python train.py --n_layer=9 --d_model=256 --n_experts=80 --experts_per_token=3 --d_expert=160 --d_shared_expert=0 --activation="silu" --moe_layers=[1, 2, 3, 4, 5, 6, 7, 8] --router_score="softmax" --normalize_top_k=false --routed_scale=1.0 --balance_loss=0.00275 --balance_bias=false --init_std_router=0.029 --lr_router=0.00165 --vocab_size=22949 --norm="rmsnorm" --norm_eps=1e-06 --tie_embeddings=true --optimizer="laprop" --lr=0.0012 --beta1=0.9 --beta2=0.95 --grad_clip=0.5 --batch_tokens=65536 --seq_len=1024 --train_tokens=551800000 --steps=8420 --dataset="wikipedia_en"
Below are experts of layer 3 (counted from 0) of a mixture-of-experts language model. Rows are named router (the router's row for the expert), down (a neuron's output weights, with its number) and show model dimensions 128-255. Each number is 128 + 32 x the weight over its row's rms, rounded and kept within 0 to 255. Numbers have three digits each.
After each expert's rows: a language model's description of what the expert responds to. This comes from a sample of Wikipedia text that the model never trained on.

# expert 31
router:141122113156092161102104142158150165129115122130069134154151088121122134148096118124065139100131118103148114074124135130129156172153097062124143084112090123109065107116075091127130148104103117118129067110107086147153113172132130137174091142098127133154125161155094140091186079115126150128070150123145134155158073128104171190068123121136107090125104113170147196139032102146084124087131
down0:138154132145055167101133171107128142170080176095191157110191149127137168092114095163136113127140093095045144136109100179176103130132125141196131132161152157160116113151144094107127109099096129115140120076092117102059100112127123188120133059151143145168110150116127092101113136138079092096131167143089101086158116174179133104166137134104116085156121116153066176095144150127188123108142
down1:128156191094120130140119195151072106154164126137140069092156173077079128141143126163151160135089139163127120164071094156144108084104109123057179138150139144163131130156139159172137190119170118081149119119147173111154138174096122145163125134140221094164127139173144086105107121116100096130161091137099082121123106158187118142129101107081133154106104113080086112179097096142167147102139
down2:150140138159159174141118149166147094083121101110098108193139154089152094078135152102137088133136159091127193084162106110088086130208146150110120105186101101117124154175107176163087092063155099168130088080133148111132168135138172070172106086146127156134117146117152145130148140154064131155173110141089184077101132059114135128105133111100083125115130141166120183082137121137180111123084
down3:136111126130065110147108145122119112139098122174189088158142077098191102103160087136129103119147097177099132099160084071090101103109183136134109141141143088084110035152110085160112120204137111104123094113101163089111189153107112103099107178154109139153112076127144111142150132154081127080195158196200183091113128114153154095136139096166104114104104088112142131111168134149143100128138
down4:139130152097114120051102094150173122079100155120174101162155134090115119158123132046141098114182118133097128060123124149096141152115150124104133092140088127145116152123149115108142123093106127162102168149113147105110151166135086043133081119087133102073123145130148140115168190085143161052129124181166119104161148111165135143129130143173065139083176114145136151124093102166167133214147
Description: Short lowercase pieces right after a B or S start of a word or name, such as b-all, B-ally, S-ver, even, almost.

# expert 51
router:139155172090073103119131117147080106142078107091076154179182147124158140180139138109119138153113165116126163164094106157083150160115066188159093116158139147133134069111112132152128167142081148152112126155120169133162174095169067157074112147173128096101114190141154113104221166121141124098154120115146171139136108084125102123134105145172127107125109074177160133179118118143156139113180
down0:093092126144104093103140069165149195191136092092137144148113182137118093211114152133127129117109133045094148165159113154132129181103177123060135118113124128128129122102057163132147136090125110106151167117126097114139136069200115076122103151083106154180091108122120140143132134190104118152112070101103073120068084104130126134193094037115136071141067102175163089187148165081180141120142
down1:138164142117195163115100115101149125144177136135082100099156148169191139132167068089178134061195149188194101081158136127100104107078110064124090176190159159107124054152117104066096106112163139124132178120114122143124156132093074143151109101090108092191082133146124152149089132100093096111138092149150137121139128117064081111159199142160131091143113145143145136076180131093143148081124
down2:119165143160143095187103094134119124159130114184134156103137133146181157141175132101103113109093076117123154098150100172115141186175047090092153166080114133154127088135096131114137100174144157105124144163076067140132098176121126105129169106102103137106097162078090102152171156139128138133129074138152099105082175148135105126169118094129158064137085116173124099139132113150126109155144
down3:135176130154126120179140113125122124149126148187115120144158128126183130114143147136161110119172169151188122115185142107135102127119095113111106119149144109102089133171187125116108106151075089124182153098085143117159113119115155135194140177131114142134149161207143178119129069094098147093167148062082115102127154116154106125150109171188095041135163174119152067164156090185121146139088
down4:157187132181124090149100156130110133139165149140107119131163115135165136091171079113122155095083130211114106131104113090152091117167100081125060100172133158083184142143204127090118100132151102092101200100081204177155094076080159197137120096133145111110099133161097123120127181131086145114136121134026138107174169121109144060096082121173118090080108183091138126135104121184127161145118
Description: Closing quotation marks, parentheses, brackets, dashes and sentence-final marks, especially after quoted titles and parenthetical phrases, e.g. ', ), —, !.

# expert 44
router:093137136123117172084090135190101122096135138116134110149113091178070073122107154204084170075066156105114067105079194076158183154113117057117202109112099116142080187115106088167173147149184114168132135133123158129115124130137149131124103187086149194119087118179152088139195136090123159107106137093113121128121089084073166175099136093157113132190145141129178151133106102128068120068091
down0:157103105150078114209179123086161142142118085147131159126112198130054187113148177189094157113122128160127094152122170081062157156111088120164115106096131122189121074181118132144144132121100138128139120145135085172128112115113115119141114129089113093138118143131097102141134117132142130134164141188131115124142201142104163149118152129122083126059132141105108146082088161080177145135139
down1:161130143160169111120131063104071129131149104187118128067176178160141130119125078133143114095099130087130133100129089132065167163107110135160086154114026138147131117141135096136129125187143103107099195162133079161181157108118120143169166157134073111115145120125114139150119181111122145058109196164112137104135179191107179145112118135134057063088099126156148123110120095085091145180092
down2:102113135168123112108176092111183118170159126070111132100092160110093135157112156127106181165135094142117105164088142071061113065120102131166046169109162081130146069138127128093094127136113115066112165161107094194142184092158093112196139134155093098160143087081109153147151135181147143151155158167089132131084152140119061159138111088148134097077115087177074108133136111159092103117078
down3:193108135058065152072112117087063151166132105104104124149087139131191130136136116149052115127118131193096151143150122163109127155091178142183101153126104142146147128121144109104092164172125105139150116113148121148155117144159110167134093104060142077122103095178141144125147170191096050091137174143120153097206113085140183153098154116122131151150145116141078126136143107111193124075135
down4:088131089125122116066156161202108108221096112137196106115145106092110168143093084147156082090137141176169113169138156149138138125083176104100119155129172147091160143139064114165116157165127088121127175115095115112178118136109090162087133154141055161174181046111149097133104110120120123076136191115163138112120126172168100087183151067121163137106140134085122135123107123079119131126122
Description: Short pieces inside English and other proper names and titles, often right after a capital letter, such as K-win-ana, R-ipe, S-ony, Ch-ance.

# expert 3
router:096180091126115098044125120170114158132106135083116151096141165149123083153116140135203146118184155082119122107128107182162116161152128118099090091133114091165098086138089162076088107111109124061081123105089152200148090166187050148141088106112109160138130123150098085090168119178091132117197088145129064146121091162128163129159163149160166104119152163179069148173154150122117123133171
down0:120125095125175097180151110134111102107167037167139088115108089166090126103132139164132126186133176120124130160144120163150119141143158089089085134128111132120104167182103180139072106161133107208085158062120119157085161188135115146127079113154071109148151183131137142067091138098092130083117069197151144155116113099106144160156174137122127116083105089063082201094104164131105133183119
down1:127143081104177096115144114145080055102092058159083109097087133119122125101164168137136136125169151061098092095146237093135127145084130135139142110133110111151099105117145099142174163162170088124103157149103162151146167160128106108174100138019116175151189045110097138141120138100112078107213104136152160172174126125063162105144126091135112095120150113165149157148153133160120088107171
down2:119134103157136126148141044158115087172178128134108198164189149120131219117137097051105127110115091090154114105167147091149174152152071142134149150107050114111130158121088155171102145112133146094148116116056067130133133111103130060141104106094051129118117133140175168099132124124093194107126209057165133056126159103087103144152109119144107100077177140085162116144125114134133102116153
down3:111143140140083097109158147128110066171081190201090092156096091108141121109115112101106216107143149088073097157114151076101119152151122135160120085151154124132149198134119143135139154118110093170083121108106153098124125136142134146131117123104117168133111155112164084074182144137120167183134126174194139137170170137115110159093105133104117117104092149174107089089099150158125080087060
down4:147088142166184136164149091117147176094195116107113142110130143173166133116107123150145155132103104143075160107187103165157136147110159186174105126150174070101165118114132157128118061118126089141102113102089158128094129142088084169064119140145098225167164121092127086128056080134129134116192108168075140132164077203090131154121144140162199147104130113136076154117128158121136125162046
Description: Word-internal pieces and hyphen-joined suffixes, often in sports texts and score tables, such as pre-sh|ow, 20-yard|-, base|runner, |, 100|th.

# expert 27
router:157152086142157131158111137160152079121158106152166129097158170108157141098182112093126128066154149137088113127121133137068153108076122086127160109138090171123098107100111115153201101175098134095133156118120130170097156074097091125134128193086101140163048132178170088120136128104074085135150115084050040140160133078085080140158137084133197120136168135167173127145119128128117162084176
down0:161125156154106183149111200146116148053163100115151139142145124123126178100066088100081069155161126120111126127143076158100121117118130117155101122113147114116147141137124138124081078150138091095090145104152119152146144108168161210118135139147110104114066140137112107111076139091102127131138129124169129208129111129123114092154140169124160128109180185105089148131133110094114148066154
down1:106135145082129091100099131123099106116140105109142162184101140133155123115098141141085119122131144157099072141110153118161152135091086095117098141106161101124131092207036109108101093163158103097120107116177107182156150122148125115149149121147163123141067077194134136141117121130135129152106192121125133162130141101124070116101117056077171100080208176188141153189066130115176116122147
down2:143121118131096091151078164095102131091114130068104121102066114107061114218098129136074152088118079106183153128076168130105165192101108140103097109070075178118120163105047131113167112134111104103049141058098194191162133098143155135124126131126105122105118132088165125167083147146087126091054070102106038179128111160164163133170184106118120134192121154152171160186153157131198157150112
down3:192125175148099143092141114156091182101088125149107146144147091120141147150147159127127178144102146168153148082097082109197109151157165163181160101118142152139146147131102201129145107056127194045067141124120169117100132115103113157124109122171120119113103159161117145155096107087172230138105082108140128216148149059129136126151123164092140140130142159118128100134148121152135177117133
down4:177111143138062083171054162105109093097087172089128092145097118120068104142060178163087131169077135104080129136085180155125181133148144135153125095120114163134122159064106125139141133183163136170190130164097117092123115168094125119137116172147118110098090107157126160137172165141111146100131120088093141118143146105162104173128059136139166198199173073117171174086151169159123127113136
Description: Country and state names and capital-letter abbreviations, chiefly USA, US, U.S. and United States, plus acronym pieces like C|BS or N.|Y..

# expert 1
router:099142123123097118156155164127118111118142081138158068148188111169099033191113123143071061112098150098154085192170153128159125162112107154122127105070077127195091114137120101107164135112180086134133124118107156119115140135124102140139121188110098131148121111147149089119150099110106142105133081116090117090145116122114148086131147049186161144117118098150187114102097176149145178081096
down0:094149056112157140118139139118117146099132158129167150093153127112108122184106080103142124075138156107132018165205101140132146203048131091219093128137133100113137088149148147113112111123099136098127095122141118114142124126203099110106150084076175120184185151178132055154123117137169108128114183163119116172083142127163138145131145144125133107111119158114180084151143175113178128090099
down1:116141146170062163087156106134091140096180102190090137151098106132118118120113164134154135169144106116165119131119128156117125193142175125128074118126068126159217173116112127125160091109186105079168124095148113136141131102109124145136141148093124116135140099129115128099137130132110136162134080111116147082096187133160085172201144161129138135117177163145147117127166048164141118124134
down2:111128151096094105120175102146169098112152113072137128097187125137118103175115089103101041117173092111145134147120120122155077129135146120092143143104123072048121125087125096089057099117099140070146165153104118131132116104147143148152079107164154108078196157099180112146123109127191104164124094144157122122137099142135127101141135079087110139119123103124045131119118128122136098144156
down3:124147087136133123104088161121076150116168075118114141119133106134079128137122121053187136101112150135133158144080092140083100130153119116137139089140095169103089098147090175153130152116133094150142080071142089082115130150122128173101147090150159154167144111163083087109131078110120192151146194087165158122129130146124208133077186101093132094101142165092126212153156078087163147090149
down4:187141190165135178142092141063109158159162133133189100097137200132098160146168106122085100146092127132169132135136105143170108128138139118080079113121149175172147071116113091130140103134072082071138142110145119109172150160108091117125087173167100097127135113170126163143165162157115171105164131095161152116124114178096141195163143103033147100153152162146145130136075096026077128119118
Description: Word pieces and abbreviations in infobox identifier lists, gene and chemical data and taxonomy, such as GeneCards, EC, Glottolog, Hibbertia.

# expert 49
router:147088141140096156071121083174161127155092127161130073106172149164177106140146129135166122105148111182106086151168113086156123175153138087164140155175103125163171144113117158132072091139088151083105167085085154162154057076164087184112074109074105148174101100167094103189117121138105055087082112092086113165108094113110118156157086158134163061186130177143100140171114166133135129123183
down0:100097168137146083172181127108138149197180149067135077137141133104163099104135166059133140120115114132168131134080088071150065186103104145184179123097169111126086113123107117185152096085099143116097119099145137132078110132136146106150187145109160086177108115137114093128086103114084089218139119146113113079168115129092103081115111144095131121162102136112087111139127083115164145189171
down1:134173096131165086157165101151114087098118130122103161106102136122135174123165092095111121097201129152071147143194127120103144113164155107156135143145094138110103215095135126095103163134135119131206130199112145084117136135167126112069113136151104140146110091118154115094098149122144122119113101106140138108166127118158126123204177071200160155106116098149198146098169111123076148162147
down2:125161149147190172100108149125083142137152176151106151133098094161166134151177174189106133056125128146118044160098096145061099143152079152109130092095152103183163098135124099089129154074169111137129064143135140101151167129120145152103151131119129152073109127133119117134163183132131077150122116127109161153128146097134115200188125108081135139107158155054157081081113150114085109108079
down3:145119146173156134113137118134132117121159184094138142213180108118122108101169191134163077096078073091093142174089144152164074153106123141166124150074152120141123122145157153121133197073123151154160117129135142101094085154172192104179140071154126116126101205086078101142103156092118128173121143099104061111123155107114171219171043126099129179120176111052093075136073073129164111147134
down4:162137084134132144122093114096134149115157149123172158087119145127082132179115131186137090165072182093173101136109121175108102193125092125096166145108152159099086155082115178131090163084161132144107151110128120139145127184098161183149107091130060103158145142126145179146194122165158153159120088113111137121092148151204113107107109156132093109072109121126106099169063148129183125112116
Description: Years and counts in football career tables and season ranges, such as 2016–17, 1997–98, 1990–1996, plus position codes DF, MF, GK.

# expert 15
router:159119139160114170079139112178112150128097144168130129104210126110178155137155106128158116075166167139102116102116090100129135113111106094135164149145103140155108093148116098139130077145096174073136107117142129161106108076088134186090096071105129093087138057176089086129115121106087073148096161139073186148133100091150078119134131153146184084162146169151092109148118118048147207127141
down0:112147129140191152093181071150147129183127114158115164105114096108139136137155099151156119083093138144094096168094103103163135056089130144148093119146062116131113109126108133113171149122200144080115094085183171121105169150110126111099134088101154118152101116142152121079087162119095099135142146178141142121146151151129193150134123134118086165131119149123147166118179132096107111137145
down1:161134100068136143068105180086141111168151147189140086110083185096129132164093125159140189130163071112119132107130144082159159172104101117180147150181181137096128055083103133114134148133120122171139133133133175153132083060113109162170130138190148070085090059151125155107121112129102159091144111140094114080149139124103143157152128206106110101144123116116141108136140177097130196105128
down2:160138120152082149065090122092208126076106146101186141172173108199106104135163111147162108124122142069184075126139089107135147076108137110136103103192151107168135052190093146150120152103120151060142080163149081127116115137117140118112122099162093148094089117129142129108090112136136112181088149155142125127139138194099102153125152118148140068104059127104102116177094146119080159079160
down3:130137076110103136131101139072181168080139106109112109141094122121139094123123195083083083112083162114128156101111122105067133149085171090111132096108147140100107176111101142086129121081079103186136127082176091069156141118203136132112098110118100091147142121065147161127095122154109109122133119111139075167157151151126120111153136147120165158150195158134143162118080131109146117113144
down4:167136095111121052125143105131127146089105059119092113086165155101188166104174126157097090094142144113111107154126156126116140141084103083164128105096089164129124131110158095105099144123152105083141153158123139194199144093136190143102099148072113125159095106168108172139142125148098167107099079146102067106162147122134164142126125119157113105136126077078123132115081152142164095136193
Description: Later digit chunks of multi-digit numbers after the first digit or comma, such as years (2|016), vote counts (6|78) and figures (2,|000).

# expert 46
router:145091141160126121092151091176168067104132107144176149117156115132206108162159128128120123126176154051139134121155137166148123191105142104132137156166094156149127116194145181128095136160086173096121160119105150150098134092140118138130115116072114089153105120182089091117153112182139165074108075102181103131169115104112167195125169096179110139179151129151171135203074094114161173063099
down0:163111097157137161132141128102110077112160051148147115157105115187115173142122128185093115091126102120089130086116152106149169127101093076101092194194096161055139087136142180099111132124119112120096132148134130122207159181153155115151078190110198122164124076073180147059119126094120163093127099109141120130111129085100153135100160188111152132174159135139131136162145142140149081153136
down1:155156098087174141123136061115159060171160140143140145082052087122097148135136149147144162164115196132096159095159113192150123147160070170078089153140063155182143119171100146149120118154123113152081185138107161152145153139147141173090164063139157166149089113172127061107082113169117136156127109144150119145102149145106176095096154150048156117128094101134117166056072138145183186077084
down2:129077130156127099158118143134187153124147156116085141123210067103131105118095092130131138154162219144136174174179139097101148135144161114074126140121093118126084000132142083125121159143155135076154075199152158147079143157064143180119114125146151170134133112121081116143084078158138133139121117127081124166084132117072198118141144205091125178034120112127113140095140118140108162109039
down3:120135113150141188116136154145124102143172085104058071152090069107112131137195097096170138069139156131104136089080112141098134119111112122096094137170139111155135051136049145098084178098099087128063154075120139170078118135120139165119122124128140181160102085113127115126113113096052124127163078145164153120129176149177125104150155160097117083103137102069091199144102128139126175077066
down4:158106145142140126150130074070182120103138175092165093146145158115082112128099115108140088157122122080062157173130136093133114127118153075116076137189170140141119017169130110104145110094071136108059082167131118105033156177151149120113072137146136115121157111104113124097117114119079136198135134104158129163113104089122157118122136120077109063111111137126114128151146113142188155161083
Description: A single capital letter starting a name, often an Indian or foreign one in filmography or cast lists: K in Kuch, P in Panna, M in Mallya.

# expert 58
router:138191094123113109168169050094142065115110099105071166150122087092167128083172117144077120124167141136126090094175151068138173134133078122168126137181096160151102097134085142091176172149127144143168146199092144142116132099126164118119088160199129105134126103073127187117086099086122131071073070142143152112157159103089135109158159093141084114077110087163156126134100086173132134159125
down0:145132132160143083118170078117145072069131089173117134139116127110161134048127063091114163120065132160073109130154143080081154142170117154141164136139078137101141024168118098167102101114102097172137118158098153077078132176096154133128184119104127123115099099101120138059137152075106156138124139127172178144112172164137142147094114105155092122079131110186168160089168123169139138152114
down1:106082144155060190114078084176065157137132092171168091141129158069128084109131155147079179164104132114144050100124150099169114127080143122147133159103090177104122149116100133127096131145124082144146144088101158134143103139109126083146102175119110109122139113189157117191126127182121174130096139182087123154157164119153201120203156083129144090121139113195141172156101144178175094146145
down2:207085127154165058140101146153115110095141164158111157153154069126115175116107105177135082178124076128136198163119144142160147137174091122061121146157080070155105072146153169135137165094110154130151140143114105137131144117121200170117112135114082125092075157156101143139183179140134167132097053118100122076165150081082133118115079132140157125127163144115091116082152135149103118178135
down3:129152159115143119152106105152141099108174112130098065158110133141144151140194143111109084119138129168059082159154180134142142110099098086083067120191083120141121081180111126111121085212121078181097103155129103056087153172127108123122122085162183105145126086129132162096132158156086147123116185116186124166200163139101175161132192100138129125152155112034190170112136143177112122130089
down4:148119116128073137090134097185154119091146089099203114118092172140135148174155146153108075174173205071111092133139111164169176100120154121170158132140116170124071046086096147121135123147118140124132137127140084118153148135143155108133118124139127140125146139141145161109173107189093124130131094118109119139152130120169136139173158058222144122158140123175181154119128171158135104138164
Description: Capital first letter of a proper noun after - list bullets, Location:, semicolons or and, as in - L, Location: Ranco, ; Costa Rica.

# expert 55
router:176157101126124159133125152133132210119135110181152080124159165137104090190102158111112081149129099084141139136135112153165129130081141087112157104120129122133086100141088139116140139167198123081059129130115144131158145102158106081089131109148157118155086181141121090135174105180119163148171117100106117174109104188168157086061115120169122077155116134175153108139080139133151151097196
down0:138134151162107143143088173090095196153147141118120120144138133164112123183119085145127083108154106149102105122112128174114128152119163141102121133102052065155141172102099132089114143116158163091085123159191156214144074140114128140149146114089181138151077167153180103170176108118138143072127086144117114135130149109143154142130086069144151136157190110140076176122103148138188157141146
down1:115146127135132112181196124143144091134105088082073065091072167101156145106150165131148142145100119148099148092124143127103117135077199123124134102081100227110113156169116078141176155053114177117123146118123109083154178144149090031134171126105114130118129118170138097127173127138105079189178146149172077133095139156163114141103047163157082075108098094155213111132104130083137159173122
down2:187139198131136149104135115166176163159118081124155119155124158143194111142142119125115103119117139098149098081086115101097184062053164086136091136111178095121113066113132084120152104119136088079096135171115152102160183078121098187096103134098065117097123142115085133092151089171135127118116082178144098137129133119151069142149108102117121132117152137128120112194112105139070128120151
down3:153124103106106126108102139137163149105148090128130089109107156117120109100102045105075154122156107105099151157190097186070108087133123085157088089190135135139134100197148142154124079167123105107128204111100070200113183138121143134107045132193111103165169180087110110113053128139103100140126136122101151180137128139129092144086105104104123099115098182138136144130127158090162138085070
down4:090125164112117185125108099140155118102110105171106107181114095095151133086118132193117183139093121093149135098166107143102122116124207103168095104227146129159062131095109127200121103100138171100166205166142148140079131173089098140068127117172087091133085155095105106095050082134142066122130111161124169120167115133113116160152072142116158105103067118097135118140090128146103150091109
Description: Plural or abstract nouns and suffixes for products, games and systems, such as versions, series, characters, graphics, concept, cells.

# expert 17
router:096156120095135093130129094189137175106139086189098116128137166124098071131089127170159071118127164081145145177126134134169146131076121120136140074081117089117098101175148087150168086123147160053126105168084143176080123117158137105110153143110141099157077130170087127143184122159117087109152089129145115104142111098157184092112160085174130080111127090172131143151068178127187188103205
down0:155138160131113165068058111084127094116141116162149125161115101185128041105148113149120132132149102118142130139155187051158126144135120112212108101103115131152103115161113128121132107144081149092106161176137132128168133165178056163117110137174105102115082146182111192109118110145111091154124124134146112051136164102124093137074161157106129102153077137089185115117074165119160117096142
down1:149078183208165177129074141076158112156166078170139127157096127118149081116150119149152177093142178090162148116142070209119138123125200120153133120136121138118103100156131121072064099148154140092134148197102169183114057120088139191085080099093142148125100106082077097094096120128095081121118123124171082085133156151133123147152147107143135114180143202111105168147105105056116118087103
down2:148109133139135138142092108157106136194095105153149181171079146135179119129111141144153106142082095128151128112148124104125107054159178159124127142087129135166162121149146145069129142130129094079088139141127110161114132163134083089107119143075132145107086200115168166168129176147095160102151122156179194068084144164179082134068072136174111165109104115135154118160182111132153142126163
down3:110107194132132116125100087133132138084111212126170154125127130134134154109152119103124206118111157120086138109103086168147135132134131132068133097141129136124143090143094169136043119141087088143091087078135165058080137147169161126135166116165136135077109101112125095131138075130091088117163165130137166146128125153111128098122134127102161089090176113130115198152131125127116181102070
down4:145165155149182099152159134091103132130176141093164095155082120195071184132170185147118157110156079155114116151151133086116182119153062164119143135115093106134114141157160130139140120079146097117096118151122119118083126226190138144039122140131143193131160129147141141130111185133137148090143157184182169100128110089154108125063140145149169102143117092123078141155127154103119140117152
Description: Content words and symbols in mathematical or computing prose with LaTeX, such as complex, real, computer, method, and backslash or brace symbols.

# expert 48
router:120109152130124130113190174136165125102064107174175154111126138115153115166151125127168121103134104046129159107063099105143094162051069089151135101191101178187127072158145188136130142158121134106157089117131091165090108114160128141151169130086096091196111111152067083102134097102103145098124091121078104100192065101140132157207137115215128188150120139189106142118072129163180127139090
down0:173133050094133170104122179155098171210064140155094128027128113125076134109105140166091130119102115140103124077134156100099134130131100132097115104104096173086145157107148133133159146122126119123186112148068237133112117118184156092122076172100116134148141130119147130151124064106119088110106092143093117118180135121080087132149157147189153162142114109188127164143158128149189136190075
down1:140144137095125137137193166142141099144109099081082163150144094120096139064109174147159102157125134113102183138169214104088161111122163074104125082158101108160130153181146157133103079088145113106054018138047127075081112150128168112079150140181135094077158126106163209123088113175209178093149105105134112192169124149145076106155118108133128138113080152100090179102111120141115091103076
down2:132099150125185044120073148114151136100149144181126121106188163110126099132124072159036133101120136153120103121141119073113106212130103117165111162109149089124082182168149110185126151102122163136152187056138159133143166144173136128122136099053088120149044064168125157112134174137135114104102115196119129079139163077175151189098100113111156135158110110142111138134185163147140122058136
down3:121105120042090155127154097137055179143109131091180136091144114078113147112056106113122154150123166095159108162193138094114128154133078196153113108127143132106077109112125132146140088092072136118099097162100144146099157129125124140142141102151121160073126181127146122056104178139155113150134134116084175150115108227146122145161117113154090129184107094114168107142124163137103209180093
down4:109114118134203211195162069108073081154132096151093171125082119188093156116158184125113123107125105140123111080127177133112159072109145088122115067145105104176131150080157141103130164109085112105165119115126132168135095105105120109144096158168109062155146099110183107104139141094107070073114079111161118117098137131120101170148156145139141175135117139124166150061134106128046111103133
Description: Two-digit number pieces within larger figures in census, election or coordinate tables, such as the 56 in 3,561 or 50 in 8,505.

# expert 56
router:132177107118185127153105117078102079150094141153078138150221142077160087114136072103089166133156146123104162157100108185147118137127122159116132120176162168123067077113095157152107166153130093119079180155089061131114163094165137149121142168163111122154151131080084115074160127131069110105180137167128099102135156123111111074171151178181119125110099079145178136188168156134152175075142
down0:128139088095078205032154109105207139163099105196121115109163186174088117147093116135081108146114131064180128205143134129084154109073124130164125161135146154115136158174081124121124122124106174146108126125136131161129144121123124109179084123139138153091124105170040164109075065143129124186127146183158170152167054089132152106160129110147147108087124103170199125126113148137120122109154
down1:143159107116148051067091040143160131138166142167164102101217135129113113166146158192108127087161130051150108132091132135122093133114128107154104147188091122132102145125165119151129075126149163135142123154132108105113139127126149126138108109147102161143087101089117177094082180128078074122102154169087146087147085130098158151113144094122177143111151145142102132131117100095162129087176
down2:142130146136095150118119165141190081135127097177132101114117127154159150093085153125073069118127113122116080146118194073123130118157148080074119098124127158114146114143173072132130121216097157100128125126176110194118075140129126182136095093128121125071106121149081164152079105166154074130186104180127120099169112112129088123137149138219122126171113108138113083121074153199169041074120
down3:148157101178080134073138146075143150123114109086091090124160090110150060109168068174094119174146143123130115112091148122079136144125104122102120072111150104170192077136104134190141133148096109097195108151114128074159125148147165143080095143145094130079151118103146093103147126128136125085149084143134109157139157118135099120148062076120102124164122124086133174146158111139078091115141
down4:104068122135112176098097125165174097084089083148092072110181118109156134165095123144186109146116119110141107093158062138117184190082107117165071125187142105105143058105146148163075058110068200067074159125093145149099100060208138137130139099145132104110151159152100167136102171168122133168163060184124167109126135098139130081097105117154116091104126139154152142164113157168135076119165
Description: Commas and the conjunction "and" joining list items or clauses, often fused with the preceding word ending, such as ics,, ers and.

# expert 53
router:131073116087121105139109102135175089105097120113095197191048112135124161088179127179131179153119150139120153114103079063148115137150131143140074123212129107127056082125114142165107076139191135103109081132100180133086152152131124174096141090133107167106119110142093141109163107109084129135158121154132159126153135095099156126103146091110213130105139112086146128108149083126089119112150
down0:057110126130131100119165122094136162182155156101175124103062172119131177137112138133140107087136058099139133178116082155137159176140164081155126124066134176140133008092164113137115111152127140169071162157134214167082138200174134124121118187187151152153110121155155089120110158122151099139108129114126121099128136144150129111123099120181114168175096121120158188122124138099154102095191
down1:104088143165119194138108128079149153128137107092149151171142110112131095136102126105163204142133168133150112150168099104112132131112129175151099082145146167079149168138071153123081144122141131151074129148154173104111123121109099131106093122150085118073098114137095084073156172128134101174149116139135117157119159157134077176093084143098147192093059079124122159152155115108129149099144
down2:124124149136091123126122109129130120079119106137135167121099094115064073128135103122091151108102104122171058147093135136168096134142112205109101061095120108192097197110073113175147180079100090191110095083112096183130162141112107126100152116167116134135152111146045092104128118125178092099208136120025085157148102181184142170069162088090093109137102118108167152134122114161174142091158
down3:156094140093124144144154087180187167162129102124084084087128120070118110097086088083081113169103163158141102169127188093063119120120107178153128132119188163104142151130077114100096134138133120173058100126101150082142166154112147102135113110223110127126156154078134144065148120143135134144124125143159134077169112149129127161161165105113151170095089148122072122107164118137119106129197
down4:105088134096132134121109087197114173156117154077076116144141075097142122117156105107122144194104145127163117115120145100132100108096135146158189127158113111132099082136119086099102133133115176155174087096073098030096121165107197136146105189094103145109158189098185166132149090155103154220074116165127107113124128095077177154098122084175118137133179096105137083146120122153127119133089
Description: Subject pronouns and relative words in biographies, often at sentence start or after a comma, such as He, she, which, who.

# expert 14
router:184137152164139164070185168108169163180045135078126126118103185154093088137121105143079123129129158134099121125116099176098127170153114177153106136022155126181133081150178130159096125127148098137102109147162135101138118140128130125116143102119094125134069130146140075100135147163120111134159117156114081155138117103154127146077118216141135091134099135171085134122154156105160088089158
down0:105113151145108137128139100192165123113102138192155132136162105068133099132142104115153083097143140120113094153114086108114112171097162143106090113068128141123112087076145138159118152150131148141114135073155166160075129087113124109142091151059152073119159153113123161133177091178121091110165081183132140071129125168135112138106177138146102104139094084145132109174139081179065113114137
down1:123061152134120156097129095171147131117110116177170077164108092172118071070106120150095147120170137147156133106099177123140193136102094105098184096108089163130074093132125188180149149155145161130154129120161106109145167132179152065082097089147138144041165102146145144100146177123115120158104155070144141112150155047104149146174116156131095099112084126090119184095081131166055121146136
down2:161169118162098164148185089099107078120132105151140167143145168188121132118162107184123081124102109134098158119133146134177109163144157146134112170069139155177133066126120148096130089171136101166188117144103107132100117105108176130135107126097115116050158119127080098133146145155099161101138066164141080085106176158084158125108112078148107107147098119143104188191116195103173140156137
down3:162060136090157144138173115158120145120094166147151111133155137144106134134121158131126117070087155196114114114126163113170123113121198128155176090126173136037134087095101109102111167086083137155114055089084149105182126130109164134126106120168140112079121131176107136121126127155108073128138156142093093136093119155114116153125080183121117117156183134056134143125167131192113139169124
down4:080141123105154141103083183185141130135156149190170150100188125133095154113111097120120094099153103147096123119149137182171089154105129125117119088122070130134104151110178114110127108139162123136082210073147189168062147080172177164160100165107128111131107145142160117170120108131084167161225071118153204134103188133097172138114151089132141130081110137136158117123128132075114149054090
Description: Middle and final pieces of German and Dutch words and names, such as -berg, -heim, -mann, -ung, -bach, Verbund.